From a checkpoint of a small mixture-of-experts model trained on Wikipedia: 13 layers, 32 SwiGLU neurons an expert.
Below are experts of layer 3 (counted from 0) of a mixture-of-experts language model. Rows are named router (the router's row for the expert), down (a neuron's output weights, with its number) and show model dimensions 0-255. Each number is 128 + 32 x the weight over its row's rms, rounded and kept within 0 to 255.
After each expert's rows: "comes before" lists some tokens at least twice as common just after its tokens as in all text. This comes from a sample of Wikipedia text that the model never trained on. Tokens count by the router's weight.

# expert 48
router [177 119 115 158 151 172 179 125 120  82 127  97 120 135 161  83 114 137 129 112 109 103 147  63 148 171  87 154 102 181 116 109 140 100 114  83 109 183 111 146  98  95 139 135 170  80 152  72  70 174 157 158 138 183 166  78 127 141  71 165 115  98 167 176 115 128 113 135  87  83  90 139 155 107 158 118  83  80 155 150  80  87 173 177 129 108 130 174  81 117 103 172 105 116  98 110  77 160 141 115  97  81 101 119 114 168 141  95 112 141 101  51 109 159 107  95 121 131 111 140 158 182 131 151  99 124 161  88 167 122 104 122  81 118 152 108 173 132  89 153 162 161  77  98  84 155 109  95 159 118 117 157 154 153 119 159 103  96 165 131 103 174 109 159  87 124 165 102 148 161 113 186 130 100  83 140 123 106  95  74 184 109 162 175 119 132 158 152 192 173 160 165 123 105  77 142 127  90 136 127 128 153  81  84 181 129 103 162  64 122  90 100 161 111 149  78 141 131 100 178 149 103  97 121 191 129 167 102 144  81 199 106 134 126 137  91 108 181 141  93 118 131 166 116  90 111  94  96  96  90 104 171 152  78 158 171]
down0 [114 155 112 106  93 135  89 146 124 114 129 134 120 102 133 148 115 123 154 179 108 120 121 120  91 131 173 181 167  95 107  87 175  62  97 180 149 151 172 110 153 159 110 119  75 177  58 215 192  84 123  81 115 128 118 172 132 155 137 150 112 206  92  65 100  97 111 147 197 120  80 143 147  90  78  62 127 123 102 100 104 111 143 123 124 148 120  99 163  84 135  83 114 182 114 161 152 164 114 140 168 201 183 110  87  71 155  95 132 114 166 149 133 130 158 180  98  89 115 169 116 159 128 137 191 134 118  87 115  78 156 146 114 120 159 147 118 132 136 180 110 158 103 122 132 148  97 140 198 189 123 124 153 104  79 173 171 100  62 192 113  99 117  93 155  97 113 117 116 113  92 165 111 123 112 117 108 149 119 125 150 124 146 138 117  97  78 108 133 124 143 138 101 127 135 161 130 137 121 129 149 122  79 137 139 134 151 106 148  82 186 140 102  56  60  77 117 166 152 111 129 176 107 106 103  84 138 118 176  92 200  96 119 116 125 196 133 135 129 187 123 173 140  93 130 114  81  82 110 119 167  77 127 121 145 120]
comes before: " of", "'s", " was", " is", ".\n\n", " States"

# expert 25
router [ 86 116 116  92 116 131 131 157 138 158 151  92  99 159 120 174 103 168 114  89 189 130 151 127  59 163 169 113 178  92 115 122 154 212 179 152 179 152 131 121 132 111 109 187 143 151 118 139  97 131 145  63 101  99 133 128 193 124 201 140 149 160 126 139 104 181  89 147 172 141 128  89  79  91 118 124 191 114 110  77 198 143 104 154 114 131  91 127 149  92 113 105 169 164 168 136 125 165 102 140 158 204 144 148 131  94 133 185 118  72 135 177 160 114 117 129  76 159 150 128 133 123 119 164 180 180 141 199 108 132 166  91 173 158 133 126  87 100 127 121 133 119 106 141  99 161 127 134  68 141 154  88 122 129  97 126 104 167 124 138 179 138 145 123  92 189 151 130 116  90 194  64  88 146 173 127 132 118 137 134 156 172 129 142 114  53  93  47 101  84 106 142 136 132 147 148 193 170 109  67 178 132 156 141  86 118 123 105 168 131  99 167  73 160 110 173 127  82 181 122 111 141 118 118 135 143  98 136 151 108  88 192 154 136  88 177 142 109 119 172 127  83 114 151 113 122 117 116 179 115 165 163 119 131 118  95]
down0 [ 93 153 119 109 109 161  94 140  97 163 141 184  64 130  94 133  75 140 169 144 176 106 139 119 138  99 116 106 144 131  71 137  93 130  68 120 189 136 100  88 111  97 128 148 127 131 153 221 131  96 140 133 104  95 141 170 153 103 108 157 150 117 144  81 132 147  97 123 183 133 116 138 121 133 102 157 110  68 124 172  93  89 116  92 100 123 144 127 140  71 108 144  94 163 136 128  97 146 149  92 132 167 110 131 168 190 123 116 133 151 149 130 116 100 141 164 183 139 118 151 106 124 170 141 110  68 134 172 127 102 154 106 116 105  77 106 128 214 103 177 101 126 131 126  80 146 185 187 140 139 203  56 176  99 167 142 189 163 119 130 115 152 136 149 144 128 179 101 167  85 127 110 131 154 172 141  69  72 205 112 148 161 112 183 111 145 108 129  74 121 106 116 163 148  68 130  88 124 117 138 107 115 100  78 107 108  57  77 132 163 121 172 117 186  81 165 120  67 142 120  55 115 107 165 149 136 131 131  82  86  93 176  99 135 190 136  52 148 124 149 160 127 124 138 166  78  94 128 110 124 119 113 171 129 116  97]
comes before: " the", " and", " a", "000", " which", " he"

# expert 28
router [167  93 134 176 167 183 196  89 130 117 155 116  81 107 171  89 103 146 132  84  87 143 101 118 141 129  94 150 106 171 131 126  64 117 121  89 118 161  73 139 150 127 179 166 188  85 101 117  92 166 106 179  86 141 125  98 132  89 103 124 102 113 128 152 114  92 142  98 132 115 101 144 165 131 107 191 105  95 166 150  80  96 154 164 175  96  99 181 131  79 174 142 124 100 132 126 102 156 172  66  76  89 124  95 125 140 154 105 154 144 126 102 113 142  80  95 115 131 120 125 147 140 123  94 100 109  83 114 158 114  94  94 122  85 150 139 180 173  90 161 154 174 131 105  69 121 101 116 140  98 139 188 169 150  79 173 110  89 113  71  85 156 119 176 109  80 183  75 153  85 106 163 125 124 121 104  85  69  84 113 170  84 156 142  73 166 132 174 132 175 174 133 110 103 124 174  95 121 141 135  72 118  99 100 143 143 137 176 101  80  85  86 167 156 144  91 169 150 118 129  95  89 129  74 149  75 112 115 122 112 166 126 163  95 128  59  93 118 161 106 102  70 139 126  75 128  87  85 103 112 106 128 159  99 165 153]
down0 [132 163 135  96 121 171  97 100 165 113  83 141 147 155 137 108 104 112 160 119 105 168 131  79  83 116 101  82 145 137 133 208 123 170 149 143 194 111  61 148 131 140 146  79 118  91 159 171  91 129 168 196 115 159 106 141 149 183  71 154  81 133  92 160 120  78  49  90 140 163 111 180 175 127 145 187  83 191 107 117 148 176 102 179 125 133 125 191 160 119 134 183 164 157 190  83 124  88  97 157 109 143 141 107 107 129 115 147 116 132 131 148 148 186 153 120 131 169  89 114 119 139 141  60  89 125  77 126 145 128  43 121  94 140  58 183 160 180 129  92  55 179 109 165 134 133  98  97 116 207 145 125  85  93  91 132  87 107 115 142 133 141 147 119 131 110  87 115 135 129 125 116 144  84 133 137 147 116  95 116 165 102 142 111 123 134  84 131 114 146 103  92 107 120 171 130 144 114 119 131  98 102  63 131 119 136 126 172  76 109 163  96 162 131 153 163  85 162 119 152 117 102 128  93 117  85  98 131 131 113 157 102 156 138  98 151 119 147  86 172  83 106  66 145 166 155 171 120 103  70  84 128 138 169  59 127]
comes before: ",", " (", " of", " in", ".", " and"

# expert 57
router [123  97 123 132 166  93 156  65 136 102 133 182 148  57 141 100 113 100  88  67 117 133  84  64 147 120 124 113 102  92 134 143 107 112 119  89 156 127 104 123 121 166 164 143 137  59  95 123  98 143 105 201  56 192 141 116 174 116  80  96 121  87 108 121 131  80 104  98  67  98 109 156 128  83 157 167 101  93 181 108 168 142 122 110 208  99 125 141 207 128  98 111 172  90 205 144  99 140 121 113 111 116  91 106 137  98 162 128 137 128 104 176 130 120 112 125 104 100 101  89 139  84 199 158  72 117 138 143 108 142 100 129 121 118 130  97 130 168  78 150  77 129  97 131  96 132  89 103 165 101 118 149 152 132 104 145  73 149 155 124 100 153  49 128 122 167 158 123 126  84  98 118 180 113 188  61  98 111 135 129 141 106 186 152 104 130 158 172 137 149 138 138 121 112 173 126 140  88 157 177 136 153 108 103 111 163 108 198 142 107 165 178 127 148 165 141 150  76  86 127  89 101 109 123 112 139 180  76 164 133 117 134 173 158 139  92  83  92 134 138 109  44  90 135  96 141 101  97 183 143 141 173 156 157 163 152]
down0 [119  67 150 138 164 111 170 130 148  96 101  99 115 105 115  71 121 112 103 123 146 164 178 103 119 160 113 139 160  89 130 164 137  81 198  64 153 169 177  82 107 113 132 121 124 116  76 116 122 176 177 178 151 161 138 113  87 137 172 116 163 171 124  99 114 159 122 104 118 150  89  97 112  64 158  89 113 144 151 110  81 119 122  75 146 109  69  72  72 105 128 165 160 164 122 111 151 101 146 126 149  81  83 134 180 128 170  83  96 154 199  86 140  78 133 168 116 108 119 170 129 170  55 114 148 171 128  64 129 122 144 132 177 142 119 158 194 131  94 125 109 126 157 137 132 128 124 130  95 153  91 140 165  57 117 104 140 123  95 148 104 158 143 116 101 170  78 135  88 133  49 123  79 167 182 137 166 126 136 160 185 163  79  97 126  97  92 164 141 178 165 149 153 144 130 141 173 106 135 125 160 146 123 195 124 169 143 139 203 127 119 180 115 201 130 128 149 162 138 125  76 157 107  91 129 133 172 203 104 183 150 115 113  79 172 106 113 132 154 168 115 123 145 132 125  89 134 138 144 140 157 154 161 172 100 116]
comes before: ",", " of", " to", " in", " and", " that"

# expert 45
router [128 180 101 124 145  88 145 152 198 149 120 138 163 139 138 131 168 183 117 115 208 108 155 122 123 148 100 112 164 137  83 141 143 152 102 130  76 144 132 137 168 158 102 152 141 154  97 149 128 121 107 156 115 108  88 119 150 166  99 130 120 121 118 130 110 152 153 130 159 157 126 100 138 109 151 133 164 128  80 104 118 131  63 108 115 135 112 150 160 212 156  94 163 175 187 116 133 152  98 140 135  92 179 103 164 140 108 189 153  94  63 141 110  74 129 147 112 128 127 102 140  74  93 146 125 171  86 162 103  67 116 164 163 120 123 113  59 108 107  80 104 111 126 171 104 178  92 143  52 160 149 111 148  91 145 177 157 117 108 133 186 133  92 170  69 199 116 138  73 124 176  56 114 185 183 116 102 118 146 133 109 149 126 131  89 117 100 104  84  71  99 125 171 143 131 131 181 126 164 100 176 110 162  94  62 112 141 129 164  98 172 107  77 149 193 191 179  64 142 111  95 142 134 119 106 151  88 143 102 146  91 181 128 154 129 177  99 109 134 188 119  72 161 177 117 142 150 113 192 135 164 119 114 120 143 113]
down0 [171  99 132  85 123 117  92 173 128 170 127 142 102 139 133  94 117 129 106 119 146 111 105 143 173  90  96 167 139 128 123 161 128 168  51 160 153 162 118 121 129  73 146 107 100 172 135 118 130 145 167  94  90 139  99 145 124  35 133 175  92 112 112 138 154 150 117 151  82 136 182 110 166 160 131  94  98 135 108 130  81 213  69 134 158 100 115 152 107 105  83  88  77 175  99 138  98 165 167 146 104  67 159 126 147  75 109 162 115 163 160 187 151 124 109 151 102 125  96 120 153 166 181 153  88  31  92 116 129  90 128  99  83 167 160 165 159 153 156 118 121 103 107 118  89 153 110 127 168 115 139 127 119 151  35 144 146 105 160 164 122 140  82 112  89  88 159 103 147 146 120  91 148 128  73 153 138  74 154  92  73  66 115 168 131 109 114  70  79 147  97  80 167 131 145  60  82 125 108 148 133 129 120  84 120 109 105 133 183 105 140 169  91 162 126 120  63  74 139 112 106 111 111 134 196 140  83  80 112 146 105 157 161 136 176  90 139 116 145 127  96  57 124 137 120 151 159 135  78 167 141 155 133 113  98 152]
comes before: " the", " a", " been", " be", " he", " his"

# expert 8
router [ 86 187  96 119 113 121 101 165 118 210 135 147 129 167 114 179 205 123 111 162 161 126 153 175  71 128 141  79 162 131 154 167 168 181 123 169  95 132 169  96 161 139  89 101  93 151 111 128 157 106 114 116 125  98  68 144 136 161 157 101 130 161 102 124 149 168 110 145 142 114 136 147  98 147 151 141 191 120  88  79 163 144  60  98  99 113 119 130 161 164 143 100 152 179 162 165 146 126  97 151 196 162 157 128 154 102  96 178 102  93  94 162 154 104 126 170 118 153 157 141  96  85 111 130 169 161 112 188  90 102 151 157 164 169 125 145  54  98 148 105 113 103 134 157 111 159 108 138  73 143 153 109 135  54 111 152 146 164  67 160 191 104 113 143 107 165  99 166  61 136 156  54 152 152 162 146 134 144 141 123 109 199 127 128  97  94 109  93 101  65  93 127 153 154 165 126 163 172 137 101 161 124 154 126  78 120 123 104 176 126 156 153  98 163 113 193  97 121 119 124 123 138 109 110  96 152  84  95 120 173  85 191 124 163 138 148 128 114  70 175 169 131 113 131 185 128 156 166 180 115 165 145  81 136  89 105]
down0 [121 162 101 162 185 119  88 104 144 182 139  70 147 114 115 105  95 122  79 115 169 106 125 137 154 120 132 124  61 127  96 130 113 113 138 172  87 121 123 125 104  89 130 183 141 103 155 113 116 115 192 125 105  89 138 129 164 133  92 176  90 152 119 116 115 186 101 138 125 104 172 149 151 190 186 135 144  92 157  99 153 146 118  94 217 122 168 188 117 104 155 133 123 168 127 100 115 124 121 185  82 190 172  56 112 161 127 113 103  85 170 105 123 104  98 129 143 142 172 145 132 174 125 161 148 137 151  95 170  91 151 142 130  96 193 122  76 121 162 206 139  99 149 154  98 162 205 143 140 161 149  65 172 149 149 107 170 129 124 128 153 168 109  98  84 134 147 119 136 153 119 110 122 128  97 126 105  85 135 163 131 159 120 180 123 175 108 120 129 178  72 143 162  27  67 160 145 150 151 171 122  95 122  48 180 124 138 106 143 142 125 147 129 119 174 101 147 210 124 128 105 126  75 107 124 176 133 118 153 152 139 143 150 112 107 175 124 101 148 121 132  99 147 139 130 127  94 136 103 135 103  96   9 129 174 126]
comes before: " the", " a", " first", " his", " be", " other"